{
  "n_experts": 128,
  "d_expert": 128,
  "moe_layers": [1, 2, 3, 4, 5, 6, 7, 8],
  "routed_scale": 1.41,
  "balance_loss": 0.00022,
  "attn_scale": 0.177,
  "init_std_up": 0.0288,
  "init_out_by_depth": true,
  "lr_mult_o": 2.0
}
Below are experts of layer 6 (counted from 0) of a mixture-of-experts language model. Rows are named router (the router's row for the expert), gate (a neuron's input weights, with its number), up (a neuron's input weights, with its number) and show model dimensions 128-255. Each number is 50 + 12 x the weight over its row's rms, rounded and kept within 0 to 99.
After each expert's rows: a language model's description of what the expert responds to. This comes from a sample of Wikipedia text that the model never trained on.

# expert 51
router:63 56 66 63 41 54 52 57 66 67 47 59 60 50 55 82 65 59 48 55 67 56 40 72 56 54 61 57 52 59 43 35 37 54 35 57 63 37 72 57 52 61 61 62 57 52 35 47 59 79 38 61 45 34 28 36 58 47 42 47 64 28 72 56 39 66 79 48 27 60 45 50 47 67 60 54 29 60 53 61 55 45 53 69 36 41 49 59 42 40 60 37 51 59 54 48 44 66 39 29 53 31 56 47 51 67 61 35 34 58 43 53 39 53 46 45 39 58 61 35 40 52 32 43 42 74 46 63
gate0:34 52 29 33 43 65 39 48 50 60 48 37 76 54 36 69 78 55 70 59 31 32 52 41 41 77 40 65 32 76 56 51 37 53 54 47 78 63 35 40 40 52 24 77 57 43 46 53 59 39 50 54 53 55 50 46 55 69 48 63 42 49 52 39 48 50 42 48 27 55 51 62 59 59 34 61 70 54 45 39 50 49 66 63 80 42 69 50 36 53 53 40 30 51 34 55 51 52 65 52 60 39 45 55 56 38 48 62 64 49 30 56 54 50 59 58 50 27 55 41 63 51 31 62 49 70 45 53
up0:62 55 65 71 42 46 63 45 55 44 53 54 25 40 60 52 36 49 65 68 53 52 68 40 48 52 54 33 58 30 46 65 35 33 51 34 37 33 56 26 46 59 55 25 45 68 62 58 59 50 67 49 63 52 49 51 35 58 61 42 47 51 63 53 51 50 40 44 75 31 41 29 33 42 68 50 49 42 54 49 59 35 55 27 55 49 38 58 66 44 35 41 58 51 67 44 54 49 47 86 47 57 40 33 41 83 60 70 78 38 57 55 40 49 47 49 44 43 55 72 53 42 55 63 64 56 66 25
It responds to: The second line break ending a paragraph, before a new paragraph or == section heading ==, often after a full stop or closing quote.

# expert 21
router:45 28 40 54 67 33 29 34 42 46 75 56 29 44 46 61 65 41 56 63 32 45 43 50 37 46 57 51 36 62 49 50 30 59 45 53 44 60 44 53 76 49 58 45 71 38 56 35 41 50 35 59 37 34 64 46 26 50 38 51 45 37 45 27 42 67 52 52 50 30 44 52 74 50 54 40 63 31 48 35 45 44 73 56 47 64 25 41 39 50 62 62 51 56 48 39 42 54 49 40 47 56 39 57 38 42 53 82 43 57 56 65 25 62 67 67 52 41 43 49 56 60 60 65 55 48 43 69
gate0:60 28 68 54 48 43 61 47 41 57 59 56 42 28 14 47 50 59 57 80 54 71 59 39 23 60 55 25 35 56 37 46 34 48 39 24 35 48 44 47 50 41 58 22 39 54 48 50 53 30 48 73 38 62 32 56 39 59 72 44 52 50 38 50 52 59 44 57 31 52 70 45 67 42 78 51 34 18 47 54 61 61 57 43 52 44 50 55 57 50 54 73 57 56 37 48 64 39 54 50 56 62 53 42 33 48 44 43 53 54 42 33 48 52 34 27 51 38 53 47 64 45 70 48 46 61 40 31
up0:18 82 42 49 42 62 64 50 50 57 50 66 57 66 78 73 48 42 29 38 40 44 58 57 69 51 61 63 71 31 67 24 58 54 61 77 57 52 64 65 34 68 45 66 48 56 63 59 53 33 75 37 59 67 82 45 58 37 35 67 49 49 49 44 41 38 57 58 68 61 48 51 32 48 23 65 66 61 51 41 48 61 42 62 58 39 61 44 43 63 62 52 40 37 66 41 44 42 42 40 45 62 51 54 53 56 42 60 56 65 64 51 44 50 67 66 45 62 48 42 61 46 51 57 76 33 57 68
It responds to: The word the, and titles like former, Deputy or Vice, in career biographies before positions and institutions, after as, of or appointed.

# expert 61
router:46 52 52 60 53 54 70 55 29 55 61 77 43 49 46 61 63 45 68 43 39 59 63 71 34 68 56 57 36 51 28 54 41 52 52 33 24 45 56 40 34 53 61 62 58 60 42 54 27 47 65 62 36 33 34 55 59 59 50 54 46 49 48 20 47 39 75 54 48 67 51 49 49 39 43 51 29 44 49 53 60 43 71 39 67 43 41 50 50 60 53 59 49 56 20 52 40 25 40 40 31 52 41 46 60 53 55 47 41 40 66 38 61 61 42 58 57 56 34 89 55 39 45 46 47 46 31 50
gate0:54 32 43 77 58 41 53 64 44 48 74 63 44 27 45 40 57 44 30 57 46 47 77 39 45 75 70 43 62 43 36 37 51 46 40 51 32 61 50 53 55 52 23 40 39 52 64 56 53 25 34 56 54 49 30 57 21 61 50 40 37 49 41 68 45 55 38 48 56 37 52 63 66 32 59 53 60 44 46 55 60 35 53 45 60 42 53 58 58 54 48 49 47 51 59 51 50 67 32 36 77 42 48 47 56 56 45 74 51 45 57 42 50 64 48 26 52 57 66 39 57 44 54 45 45 53 21 42
up0:31 41 53 65 42 33 48 59 49 53 80 39 38 49 41 47 47 41 55 48 57 52 44 36 43 59 50 51 50 53 55 46 34 23 53 38 53 57 37 64 67 36 50 48 51 54 33 61 24 34 54 47 77 63 43 33 51 47 46 64 61 51 54 36 31 46 56 55 40 29 57 57 44 62 60 56 29 55 55 58 44 33 57 51 62 46 56 42 22 43 56 61 19 60 33 57 45 79 34 42 54 52 41 39 44 43 28 28 34 38 47 49 54 54 48 48 54 50 69 68 64 48 50 75 71 42 63 66
It responds to: Adjectives and their pieces following the, a or an, such as first, original, largest, ancient, broad, and endings like divers-e, prud-ent.

# expert 7
router:36 38 51 43 70 73 50 39 44 50 46 59 57 38 50 49 52 55 52 54 32 62 65 80 55 57 68 51 67 61 74 38 61 63 58 48 48 22 55 41 45 45 59 48 53 24 58 34 44 39 36 51 28 56 42 53 59 64 54 80 46 51 60 42 57 64 54 25 54 61 63 51 68 38 40 52 43 63 21 34 54 68 47 62 39 42 43 70 45 50 48 45 49 50 48 47 54 55 56 29 63 54 40 41 40 78 72 75 36 42 67 51 54 67 53 46 70 58 41 79 66 76 44 65 56 53 51 58
gate0:43 50 62 40 47 59 55 39 53 55 83 35 61 54 45 59 37 38 53 54 58 68 52 46 46 60 59 63 29 49 47 52 51 48 56 37 56 63 51 62 60 61 56 44 62 37 64 63 56 59 48 42 38 51 41 39 56 56 75 54 44 39 24 54 63 65 66 54 41 36 49 32 63 50 53 49 51 69 39 50 42 51 29 42 66 60 51 48 41 33 33 64 49 61 57 57 35 57 19 61 53 58 61 53 40 36 52 61 60 57 45 34 52 38 60 28 58 51 31 27 59 57 40 52 53 56 60 56
up0:76 47 62 57 60 52 53 59 53 59 42 69 50 46 41 48 62 53 51 58 49 35 45 28 56 47 28 32 66 55 49 58 32 44 55 49 67 39 29 65 51 63 36 52 38 52 45 45 32 22 50 54 89 52 55 51 50 28 28 44 62 55 69 42 52 33 34 44 41 62 46 56 52 49 57 61 47 37 60 46 53 59 76 52 49 44 44 45 71 67 70 48 40 38 35 42 43 55 71 34 39 44 40 39 51 59 33 43 53 70 55 55 52 52 34 48 69 50 89 57 33 33 45 43 56 47 37 46
It responds to: Determiners the, an, this, each, same right after prepositions like of, in, on, e.g. on an old site, around the world.

# expert 50
router:77 33 62 46 44 64 45 55 40 79 40 54 32 56 52 42 58 35 64 43 48 66 53 48 54 44 40 30 56 57 58 60 43 36 40 56 53 53 54 45 53 42 35 39 54 36 65 34 64 58 33 61 56 38 46 39 46 49 69 61 56 28 63 82 37 59 37 55 67 73 44 69 64 63 61 64 40 31 54 70 44 54 63 48 52 57 39 49 54 49 51 56 38 51 46 53 72 45 41 63 56 58 52 39 58 60 38 59 56 50 39 30 48 74 37 37 55 61 27 62 44 54 53 51 62 68 54 25
gate0:42 42 35 53 72 44 50 50 54 32 38 63 40 33 64 71 65 43 50 45 69 54 55 57 47 57 60 61 46 42 29 51 36 48 19 50 63 34 50 63 58 37 42 45 56 48 02 58 51 22 52 64 41 61 31 26 56 55 53 28 45 49 61 25 38 39 59 54 52 68 36 43 47 52 53 52 46 67 53 47 42 75 72 42 45 48 59 55 38 55 43 74 67 89 39 60 35 61 49 54 52 64 62 55 48 54 49 27 40 51 32 55 50 49 59 46 43 49 50 37 66 57 78 57 44 49 34 58
up0:42 39 65 58 50 44 58 63 44 48 47 64 62 38 67 62 71 44 50 37 51 44 64 45 47 35 57 52 59 56 51 59 44 54 42 48 42 25 29 54 40 35 32 34 55 63 56 56 60 45 33 39 28 49 54 38 64 61 51 43 52 43 41 32 41 42 43 57 63 51 31 44 57 50 49 42 30 66 53 70 46 47 73 67 54 36 66 43 45 39 44 82 55 66 54 62 43 35 40 79 55 64 39 53 40 49 42 14 30 46 49 40 37 47 39 63 46 33 40 47 46 42 66 64 45 76 41 53
It responds to: Inner syllables of split South Asian and other non-English personal names, such as Kumar, Singh, Khan, and Sreenivas, Amaran.

# expert 39
router:37 54 40 55 51 32 27 33 41 59 54 63 70 67 48 46 23 48 56 42 37 35 36 61 67 51 57 55 38 42 46 44 29 57 53 46 56 42 42 41 54 55 59 53 30 63 55 50 29 40 58 40 32 52 62 60 60 38 34 40 43 54 55 58 56 24 51 39 44 72 44 28 54 53 64 68 44 55 29 43 39 42 32 49 61 38 51 63 53 52 27 49 49 35 36 38 66 46 46 79 32 31 55 40 38 35 55 59 54 36 57 20 44 51 50 53 65 47 50 55 45 41 65 29 54 27 82 56
gate0:31 48 55 24 56 54 42 60 56 50 40 50 33 53 60 70 71 39 51 53 59 69 56 86 48 40 37 79 45 43 48 42 49 42 58 49 58 45 68 44 53 35 63 52 35 61 35 27 53 33 46 48 38 50 41 63 58 45 66 17 62 26 56 71 37 51 66 54 56 65 32 29 72 65 50 49 31 53 56 69 61 66 50 51 49 43 67 40 70 25 49 59 38 71 41 52 52 58 51 58 53 41 38 76 60 43 44 50 41 40 57 54 71 45 59 52 46 76 51 45 61 47 37 56 39 49 78 49
up0:52 72 58 63 56 48 42 47 43 49 50 32 54 60 53 61 51 35 44 51 57 74 29 62 30 47 61 51 36 51 58 44 47 43 53 43 57 32 55 35 55 47 64 41 64 57 36 68 62 71 53 61 41 29 36 65 57 57 37 72 60 36 46 47 45 53 62 50 50 61 45 52 34 35 51 51 39 63 49 41 45 44 71 52 59 30 31 62 22 51 42 63 47 22 65 42 45 66 48 58 53 64 63 45 55 52 39 49 55 66 45 45 52 57 65 52 45 39 52 37 55 56 34 62 70 51 58 52
It responds to: First pieces of split words after the, of or in, such as Med-icine, ab-ilities, ar-ithmetic, New before York, plus place-name starts.

# expert 4
router:43 51 65 51 53 45 59 63 47 55 65 61 50 48 41 54 60 38 52 50 37 64 26 31 35 58 45 34 32 76 66 37 47 33 38 55 72 67 55 42 26 50 39 50 54 56 44 42 57 30 76 55 68 51 31 37 38 65 73 54 50 70 51 42 64 57 59 28 41 42 31 46 38 40 67 55 41 57 61 50 56 41 54 27 36 49 22 43 42 43 48 51 42 28 62 47 51 50 51 54 57 49 64 66 58 58 28 61 52 65 51 57 68 56 40 47 48 51 50 62 48 54 39 53 53 54 38 49
gate0:50 60 53 39 37 52 84 69 62 41 53 51 58 53 41 47 51 61 63 36 73 59 42 18 42 53 68 46 54 41 41 56 74 46 42 42 51 68 46 38 56 62 63 88 53 29 59 63 40 41 35 52 89 59 43 52 61 45 77 66 50 40 61 77 50 39 52 42 45 31 61 48 56 52 51 33 46 51 50 48 78 35 42 43 39 51 55 61 32 35 46 44 52 59 64 56 68 59 70 48 48 69 61 38 44 62 41 26 42 48 55 58 53 57 42 58 59 51 24 64 72 52 49 37 53 29 70 57
up0:58 39 67 63 45 46 18 54 50 61 62 48 41 58 44 43 49 79 45 64 62 33 59 67 60 73 69 45 71 52 71 60 49 54 48 47 35 46 45 67 56 47 77 27 59 64 67 46 46 63 62 43 48 54 56 53 82 52 47 38 54 56 46 34 38 53 61 51 56 46 53 41 67 24 43 73 27 61 72 52 38 46 60 39 58 62 37 60 56 38 55 60 37 68 13 36 58 44 55 43 74 38 31 48 51 36 58 76 69 42 42 68 40 56 69 53 41 51 42 39 48 33 41 52 40 39 57 49
It responds to: Object pronouns and words right after a verb in narrative prose, such as him, them, himself, well, away, attention.

# expert 34
router:46 45 38 44 57 54 54 60 53 44 71 48 30 33 65 42 46 41 67 39 56 48 57 44 36 47 33 32 71 48 43 39 59 45 47 59 51 69 60 24 33 63 42 67 57 78 41 36 45 49 52 55 53 42 41 58 70 55 60 65 51 56 69 48 71 49 64 69 39 49 64 56 39 60 54 45 44 61 36 55 46 52 59 46 53 59 47 44 38 80 65 58 44 53 57 56 48 65 57 40 60 49 62 43 62 63 36 46 53 42 57 50 53 70 54 63 48 55 47 31 60 49 53 65 66 42 49 59
gate0:57 61 52 48 56 28 36 38 28 30 42 45 45 58 43 66 58 39 37 68 39 48 53 53 54 42 59 42 46 30 48 33 31 31 72 24 47 59 53 64 38 54 40 60 69 53 59 54 53 48 55 65 57 60 49 47 54 66 53 69 31 54 44 50 65 53 41 56 46 62 58 48 36 53 33 41 62 49 74 58 33 49 58 44 38 50 18 37 41 50 58 56 27 41 54 46 55 46 41 63 70 51 46 60 42 42 38 46 37 31 14 38 58 48 51 54 41 49 58 42 62 54 54 67 46 54 48 20
up0:35 54 36 58 37 87 51 66 56 73 41 49 61 44 39 40 56 58 59 58 50 49 60 57 51 50 47 53 49 57 41 44 52 45 39 63 82 60 40 64 55 43 64 43 40 48 30 60 27 43 40 58 40 47 51 47 58 43 41 48 56 58 52 60 53 56 45 61 49 36 46 40 57 45 48 61 70 66 67 46 41 82 56 48 64 40 66 44 38 48 43 51 69 50 21 19 52 71 39 46 50 50 57 46 47 45 70 40 56 58 45 52 50 61 42 37 57 46 61 38 27 32 29 51 49 62 64 46
It responds to: Table pipes and separator rows, taxonomy infobox terms like Animalia and Arthropoda, and adjective endings such as -ical, -ular, -al.

# expert 14
router:54 57 31 52 47 40 47 42 58 62 50 28 41 42 32 53 45 68 62 52 31 71 45 63 65 52 44 57 67 32 57 60 47 48 41 72 54 44 51 30 54 55 77 43 37 52 81 44 30 42 53 33 51 26 35 63 38 41 55 42 45 55 49 68 18 48 39 57 53 57 52 20 54 53 51 58 60 59 52 63 49 30 29 73 47 68 45 55 36 60 31 38 47 65 54 54 47 51 41 69 56 58 56 65 47 34 53 63 60 52 45 44 67 44 51 47 68 54 52 50 35 57 39 47 40 58 50 56
gate0:60 61 26 70 46 59 45 60 63 56 52 39 41 58 57 65 50 40 15 64 56 54 39 38 45 46 58 42 64 49 43 48 42 62 52 66 58 35 52 45 40 73 43 50 41 48 45 38 45 50 37 44 70 60 57 48 59 48 60 37 42 51 72 84 53 49 46 48 55 26 47 47 63 63 39 45 51 51 45 64 66 30 15 40 41 62 53 43 58 54 59 53 49 71 52 47 60 65 50 42 31 51 56 56 57 35 45 65 51 39 44 37 59 48 69 45 25 54 60 34 45 53 55 56 54 45 76 53
up0:60 66 52 50 64 60 44 59 55 71 38 42 59 47 62 47 36 45 22 65 51 46 49 41 33 43 69 56 53 54 46 52 34 58 34 65 75 24 57 62 36 77 48 53 19 42 65 62 41 72 56 41 66 49 63 57 56 52 56 35 49 59 46 51 38 67 52 55 51 35 42 39 54 57 37 49 58 49 46 32 70 40 38 51 52 65 62 51 63 62 60 51 46 57 67 53 41 61 56 75 64 50 71 68 68 40 24 30 50 35 45 58 48 54 57 53 38 54 41 59 51 38 47 59 43 39 34 60
It responds to: Opening pieces of split words that look like prefixes or Al-/En- starts, such as en-chanting, ex-amples, dis-advantage, Un-til, Al-pha.

# expert 8
router:57 33 46 64 36 45 45 30 49 54 50 33 52 77 24 34 83 27 60 45 54 51 46 55 33 30 64 60 51 39 42 26 74 44 57 61 44 40 54 41 39 54 60 29 38 35 48 38 49 59 50 43 43 28 46 36 47 50 40 41 60 40 52 44 67 42 26 34 55 50 63 49 54 43 50 52 59 25 54 38 59 62 47 48 65 67 58 54 55 35 48 55 45 62 48 55 54 53 54 35 41 47 46 58 51 31 51 49 51 37 57 63 46 49 57 60 49 51 39 31 52 47 52 46 40 35 50 44
gate0:49 24 47 49 41 46 34 30 47 35 56 51 53 37 39 36 31 69 53 43 46 56 32 37 25 44 68 60 45 35 36 26 52 58 23 30 55 43 60 58 64 58 63 38 48 42 47 45 57 38 47 51 47 61 74 45 29 52 47 34 41 39 40 57 40 57 59 55 40 63 39 48 36 70 49 47 38 43 24 77 45 51 53 38 38 61 42 63 74 46 69 54 57 56 60 50 50 50 47 40 41 32 32 46 53 32 52 43 36 64 31 49 64 50 40 55 63 72 42 48 57 33 61 50 58 42 57 48
up0:43 66 46 54 65 51 55 65 47 50 55 59 49 42 60 49 54 39 63 43 46 30 41 61 64 30 46 30 41 62 50 82 42 43 70 45 47 42 49 55 56 58 55 67 51 48 60 54 50 60 55 64 47 29 45 50 35 40 62 47 49 50 81 40 72 28 31 60 64 39 41 23 57 44 54 46 54 70 66 34 66 51 31 75 42 54 48 51 28 47 43 40 50 48 60 57 37 37 51 65 55 59 55 62 40 79 57 45 62 48 58 38 30 35 49 66 58 24 44 56 56 77 28 51 54 65 58 39
It responds to: Word pieces inside award and office titles, such as New in New York, presidential nominee, Outstanding, Anniversary, Best Male, in award lists.

# expert 32
router:60 35 44 51 58 63 50 39 41 56 65 47 49 57 66 40 56 43 51 43 39 36 46 49 25 69 64 53 69 55 33 45 66 41 52 37 33 56 35 37 38 48 46 39 45 52 44 44 53 38 36 55 39 65 48 48 44 56 45 60 57 50 42 56 59 45 59 52 46 32 42 47 55 38 28 42 65 73 62 46 70 40 54 54 41 25 64 57 44 21 57 38 43 61 38 38 33 61 58 44 53 64 49 38 54 39 32 51 52 64 63 27 54 51 51 65 73 58 44 70 55 65 58 48 33 46 45 63
gate0:52 38 65 47 54 38 25 44 42 22 68 27 73 50 46 51 42 68 58 68 62 44 36 56 42 62 48 40 42 45 32 50 57 49 49 60 59 57 38 47 69 72 47 65 63 53 51 44 46 26 39 50 68 30 41 27 36 33 51 32 65 49 45 66 56 45 36 52 50 34 58 44 52 49 51 44 48 43 45 70 57 50 53 62 50 47 69 53 54 79 58 45 47 45 43 50 51 89 31 50 69 57 62 33 53 52 51 47 46 24 53 63 34 58 39 59 39 48 44 24 60 83 59 56 45 47 37 58
up0:44 40 62 54 42 54 55 51 46 49 67 33 76 50 72 63 60 63 66 38 52 69 57 59 55 53 29 41 60 75 30 44 35 49 44 42 54 38 39 63 39 44 58 42 42 55 43 54 35 39 65 53 64 43 40 33 53 34 38 68 45 38 49 61 55 44 71 46 42 50 54 50 31 30 67 42 33 68 56 44 56 45 52 61 50 52 63 52 57 68 60 62 49 75 66 56 15 63 37 59 57 53 58 34 38 44 52 46 60 20 62 41 63 47 50 45 41 52 33 54 51 40 68 55 69 57 35 49
It responds to: Years and distances in sports results tables and event titles, such as 2018 Commonwealth Games, 1500 metres, 50 m, plus table numbers.

# expert 6
router:60 48 53 58 25 63 51 53 35 41 52 69 34 53 75 44 39 56 51 47 50 40 63 59 63 51 53 50 33 67 41 38 36 37 39 35 51 58 49 49 71 44 42 56 54 71 47 74 37 38 40 36 54 37 46 39 38 53 53 35 74 41 42 39 65 57 76 45 29 56 46 70 29 46 46 61 44 50 52 45 24 42 46 57 34 33 46 26 39 52 42 29 40 62 66 58 72 45 50 39 50 49 56 52 51 50 45 34 24 14 44 68 61 42 52 48 44 44 45 47 53 54 38 26 62 48 54 45
gate0:53 30 45 56 47 52 28 63 33 50 69 41 62 47 28 54 42 55 66 39 47 58 42 40 56 73 44 52 63 70 61 56 52 58 45 44 44 48 46 38 68 69 38 33 57 61 58 51 48 64 56 42 40 28 60 32 29 54 55 51 53 49 49 57 43 27 56 29 55 35 28 34 53 51 32 63 37 51 69 48 36 47 54 27 55 55 37 51 38 63 48 27 40 52 50 30 34 43 18 61 39 43 62 55 37 50 34 69 57 38 41 42 41 61 53 37 67 43 51 51 46 53 50 52 27 49 36 59
up0:57 57 44 64 40 50 33 57 30 55 61 46 52 49 57 47 52 45 88 70 47 52 74 43 49 45 57 66 63 46 51 58 46 69 34 50 35 33 29 65 29 64 57 65 59 58 30 50 55 75 58 24 60 27 53 37 42 49 70 46 69 42 59 56 32 38 76 56 35 29 45 53 46 23 61 41 46 65 53 42 33 40 52 52 60 59 55 61 33 58 48 38 28 64 51 50 46 37 50 57 58 48 55 76 69 33 46 36 48 62 50 57 46 46 29 48 53 50 42 44 66 50 40 44 35 48 37 55
It responds to: Verbs, verb endings and prepositions that take an object or complement, e.g. avenge his, expressed support for, convicted of, prevent.

# expert 3
router:63 42 46 43 51 55 49 11 40 40 57 31 38 32 52 38 52 46 49 41 45 34 34 38 57 54 56 35 54 56 37 62 69 41 53 46 46 50 67 65 38 68 58 46 55 36 58 54 44 45 55 44 45 71 56 56 52 28 43 71 57 54 54 51 58 30 49 62 66 40 42 48 50 29 45 50 60 59 55 49 46 35 34 44 50 48 47 45 72 66 61 59 65 59 58 48 44 44 55 28 36 45 49 53 56 56 30 67 70 58 50 39 58 55 51 57 68 59 60 55 68 53 37 54 44 35 58 43
gate0:59 70 49 54 44 55 37 50 52 50 52 59 68 37 47 48 43 63 66 60 50 47 67 51 58 52 47 58 56 40 28 26 32 42 39 50 68 42 56 31 51 45 67 30 62 45 30 55 48 49 57 50 37 46 40 47 51 52 51 42 46 42 57 57 65 46 43 58 66 56 52 55 49 46 48 45 51 55 34 66 37 35 33 52 42 34 44 29 61 33 54 30 50 51 43 48 45 76 35 63 55 52 47 29 33 50 49 51 53 72 58 42 23 52 25 38 60 57 63 64 73 65 35 37 59 54 55 59
up0:52 60 48 31 25 34 59 61 57 55 46 50 66 41 49 37 48 73 52 40 46 50 56 45 66 44 51 59 49 54 37 51 48 54 52 42 76 41 62 46 65 66 57 63 49 34 24 39 85 54 50 40 54 54 56 54 51 60 43 50 53 39 76 49 64 31 60 48 54 50 49 57 55 40 35 35 52 50 50 55 50 51 53 63 43 37 35 30 57 57 71 59 60 40 56 44 24 50 54 34 43 58 20 45 52 64 57 46 64 53 57 48 43 67 44 76 85 36 62 57 59 46 36 59 35 50 44 26
It responds to: Pipe characters dividing cells in wiki tables of results, fixtures and track listings, plus colons, semicolons and === heading marks.

# expert 15
router:27 46 68 38 48 70 65 49 57 44 62 86 31 38 39 53 38 43 38 60 56 57 50 52 27 45 54 63 58 56 36 56 36 34 57 43 61 63 39 40 59 38 66 53 40 57 49 43 33 53 62 71 51 23 37 25 50 61 46 47 44 46 46 42 44 31 52 64 33 46 52 41 23 28 56 62 46 58 54 46 27 77 63 29 32 42 42 49 58 56 53 47 29 29 58 67 62 55 51 63 35 58 72 50 42 59 46 58 50 61 54 56 53 61 80 60 44 38 51 50 52 39 61 51 51 76 62 40
gate0:44 48 34 46 36 34 64 61 65 43 61 39 46 47 54 55 68 67 70 68 34 62 31 54 44 49 39 43 40 52 34 50 45 61 33 58 41 52 59 71 53 67 44 46 57 56 48 53 75 45 58 47 36 38 55 45 34 44 38 61 35 53 56 70 36 74 57 70 45 67 47 44 49 65 63 42 49 33 64 72 47 69 52 60 46 57 35 66 52 66 47 50 60 55 54 58 39 61 45 55 39 44 47 52 63 47 43 28 45 41 34 55 76 54 72 44 63 46 46 56 65 49 65 55 40 58 41 51
up0:26 45 42 46 44 41 51 51 53 44 39 45 59 36 35 56 33 50 61 56 43 56 39 55 54 63 64 65 48 56 51 52 43 48 48 47 56 36 46 33 47 54 35 50 39 43 42 34 46 49 62 48 73 50 57 60 61 54 40 55 63 63 42 33 41 73 40 58 26 60 30 46 53 20 64 53 44 57 48 20 49 40 33 42 50 41 41 61 57 64 43 39 38 56 51 64 55 36 47 46 69 51 43 57 52 48 49 62 65 44 60 56 53 47 28 46 39 62 61 57 68 70 55 57 65 42 59 24
It responds to: Past participles and predicate adjectives after was, is or been, often before to or by, such as referred, known, used, due, able.

# expert 63
router:77 45 42 52 43 49 77 61 43 47 60 47 71 60 59 47 43 43 45 43 41 55 39 69 60 36 68 52 24 50 13 39 42 46 54 59 36 33 44 45 50 47 17 35 72 46 45 58 56 68 60 39 51 31 67 64 51 48 38 64 47 57 75 40 51 46 53 61 52 39 34 54 38 65 49 57 44 47 47 49 37 54 50 58 59 49 52 46 61 37 59 43 61 56 55 87 56 48 64 35 30 53 47 57 44 55 47 59 58 54 63 69 58 59 46 68 47 38 53 53 68 56 67 27 46 46 33 47
gate0:65 66 61 53 55 54 70 31 53 53 59 43 50 56 74 59 62 56 72 41 59 39 46 39 43 50 50 48 47 25 56 44 44 58 49 58 38 69 50 62 46 37 47 37 62 65 35 22 43 43 71 43 31 64 59 71 37 47 34 46 38 55 37 69 68 38 67 49 44 50 65 43 66 35 39 22 45 78 47 53 52 42 44 56 63 37 41 61 66 40 41 46 68 45 69 57 32 61 50 42 33 56 67 58 54 43 27 29 46 64 42 62 45 71 45 59 63 58 61 56 65 49 43 41 48 43 66 60
up0:32 61 41 46 43 37 36 50 45 51 29 60 55 45 27 36 28 56 32 46 39 49 54 49 52 44 53 64 55 69 68 61 47 48 48 23 74 49 41 49 41 54 61 64 35 26 55 62 58 45 30 53 50 48 42 52 60 51 56 67 46 63 54 34 34 57 32 60 49 45 43 60 35 57 63 72 66 47 58 40 53 59 50 49 54 48 73 31 37 77 48 53 49 62 36 53 77 57 38 63 58 43 31 57 58 60 70 70 52 36 43 42 59 34 51 34 31 35 38 41 40 48 64 58 63 54 19 40
It responds to: Mostly of and on after nouns in names and fixed phrases, such as Star of the West, Player of the Month, Member of, attacks on.

# expert 46
router:43 46 55 54 48 47 35 43 37 36 33 44 42 65 49 50 43 50 41 67 34 44 64 45 44 71 64 53 55 60 68 27 51 66 27 45 56 63 62 34 54 43 50 55 52 57 59 52 50 51 58 43 46 31 67 66 49 48 56 62 43 46 39 52 42 53 57 70 44 53 55 49 53 65 75 49 48 28 58 44 46 54 65 29 57 52 56 25 55 36 52 38 60 43 60 56 52 41 46 42 41 72 34 64 71 50 41 38 41 37 55 77 60 51 44 52 46 45 31 58 32 42 57 61 65 50 46 56
gate0:58 43 56 45 43 47 51 44 43 49 56 59 57 46 49 46 41 54 36 49 56 40 57 70 64 77 45 56 38 54 29 44 49 50 59 40 61 61 42 52 46 59 61 60 55 55 66 53 48 59 39 71 56 53 40 68 64 70 65 55 52 53 45 47 55 63 70 65 43 31 19 64 59 33 46 71 63 55 56 34 50 27 39 50 60 45 37 65 45 51 54 47 39 60 52 59 54 35 47 42 67 30 56 54 55 52 33 66 14 69 43 53 72 69 44 22 62 48 48 56 58 46 63 36 60 47 68 55
up0:45 64 50 25 54 45 46 56 52 50 34 46 51 51 51 38 47 34 54 41 52 43 50 60 80 65 55 49 46 54 32 38 42 51 63 46 48 54 46 53 48 57 61 42 56 56 59 32 50 49 37 50 55 21 46 62 68 62 39 54 66 66 23 52 75 57 71 54 42 44 73 74 43 35 53 53 40 45 27 30 64 35 49 55 61 65 22 66 47 42 50 39 39 57 28 59 50 41 45 39 60 50 40 65 55 25 50 56 49 34 63 50 55 56 47 45 56 59 55 58 72 61 54 39 42 22 77 55
It responds to: First names and name particles of people, often in lists and tables, such as John, Robert, Mike, La, von, de, Guillermo.

# expert 23
router:60 26 39 42 69 64 56 55 55 44 42 44 54 58 51 30 61 42 57 51 53 55 42 72 45 49 29 63 60 29 48 66 73 55 46 56 57 39 59 36 30 71 37 55 42 47 58 46 69 34 43 50 45 48 27 35 69 49 72 50 29 65 38 72 45 59 25 55 47 56 68 48 31 41 43 36 45 56 19 54 56 30 69 53 36 46 57 46 59 43 38 51 46 63 46 63 44 54 54 35 65 57 54 36 56 44 43 44 52 74 31 56 55 43 61 68 45 40 60 55 44 47 61 32 44 27 61 40
gate0:56 39 37 62 62 62 41 58 21 51 39 75 52 45 59 29 40 56 37 48 47 42 66 39 52 62 39 51 55 62 49 41 41 59 61 42 40 46 44 46 44 53 52 65 56 38 64 40 41 40 41 67 54 70 53 43 44 58 75 47 47 55 43 30 48 84 51 33 47 47 27 59 53 56 57 56 64 39 68 57 54 69 40 40 55 44 70 49 53 51 55 84 47 65 66 60 48 63 53 56 57 33 39 65 59 56 24 33 62 53 53 27 58 69 58 26 43 52 61 42 48 50 28 60 42 42 58 30
up0:26 50 30 22 46 44 43 52 70 52 66 43 53 55 51 44 53 46 58 67 47 69 38 56 20 42 65 57 43 54 74 46 51 41 58 60 47 39 29 37 48 53 46 64 49 46 39 45 60 52 76 47 65 60 52 33 77 61 78 47 38 60 57 54 41 45 53 56 65 32 57 63 57 47 70 37 54 43 50 38 48 58 56 61 50 48 67 58 49 58 47 53 52 62 21 53 52 39 50 35 63 65 56 49 28 64 73 69 60 44 40 29 59 62 49 57 71 62 36 47 30 50 60 47 60 58 56 66
It responds to: Line breaks ending an infobox field, taxonomy line, bullet item or table row, followed by a dash or pipe, as in Location: Cannes, France.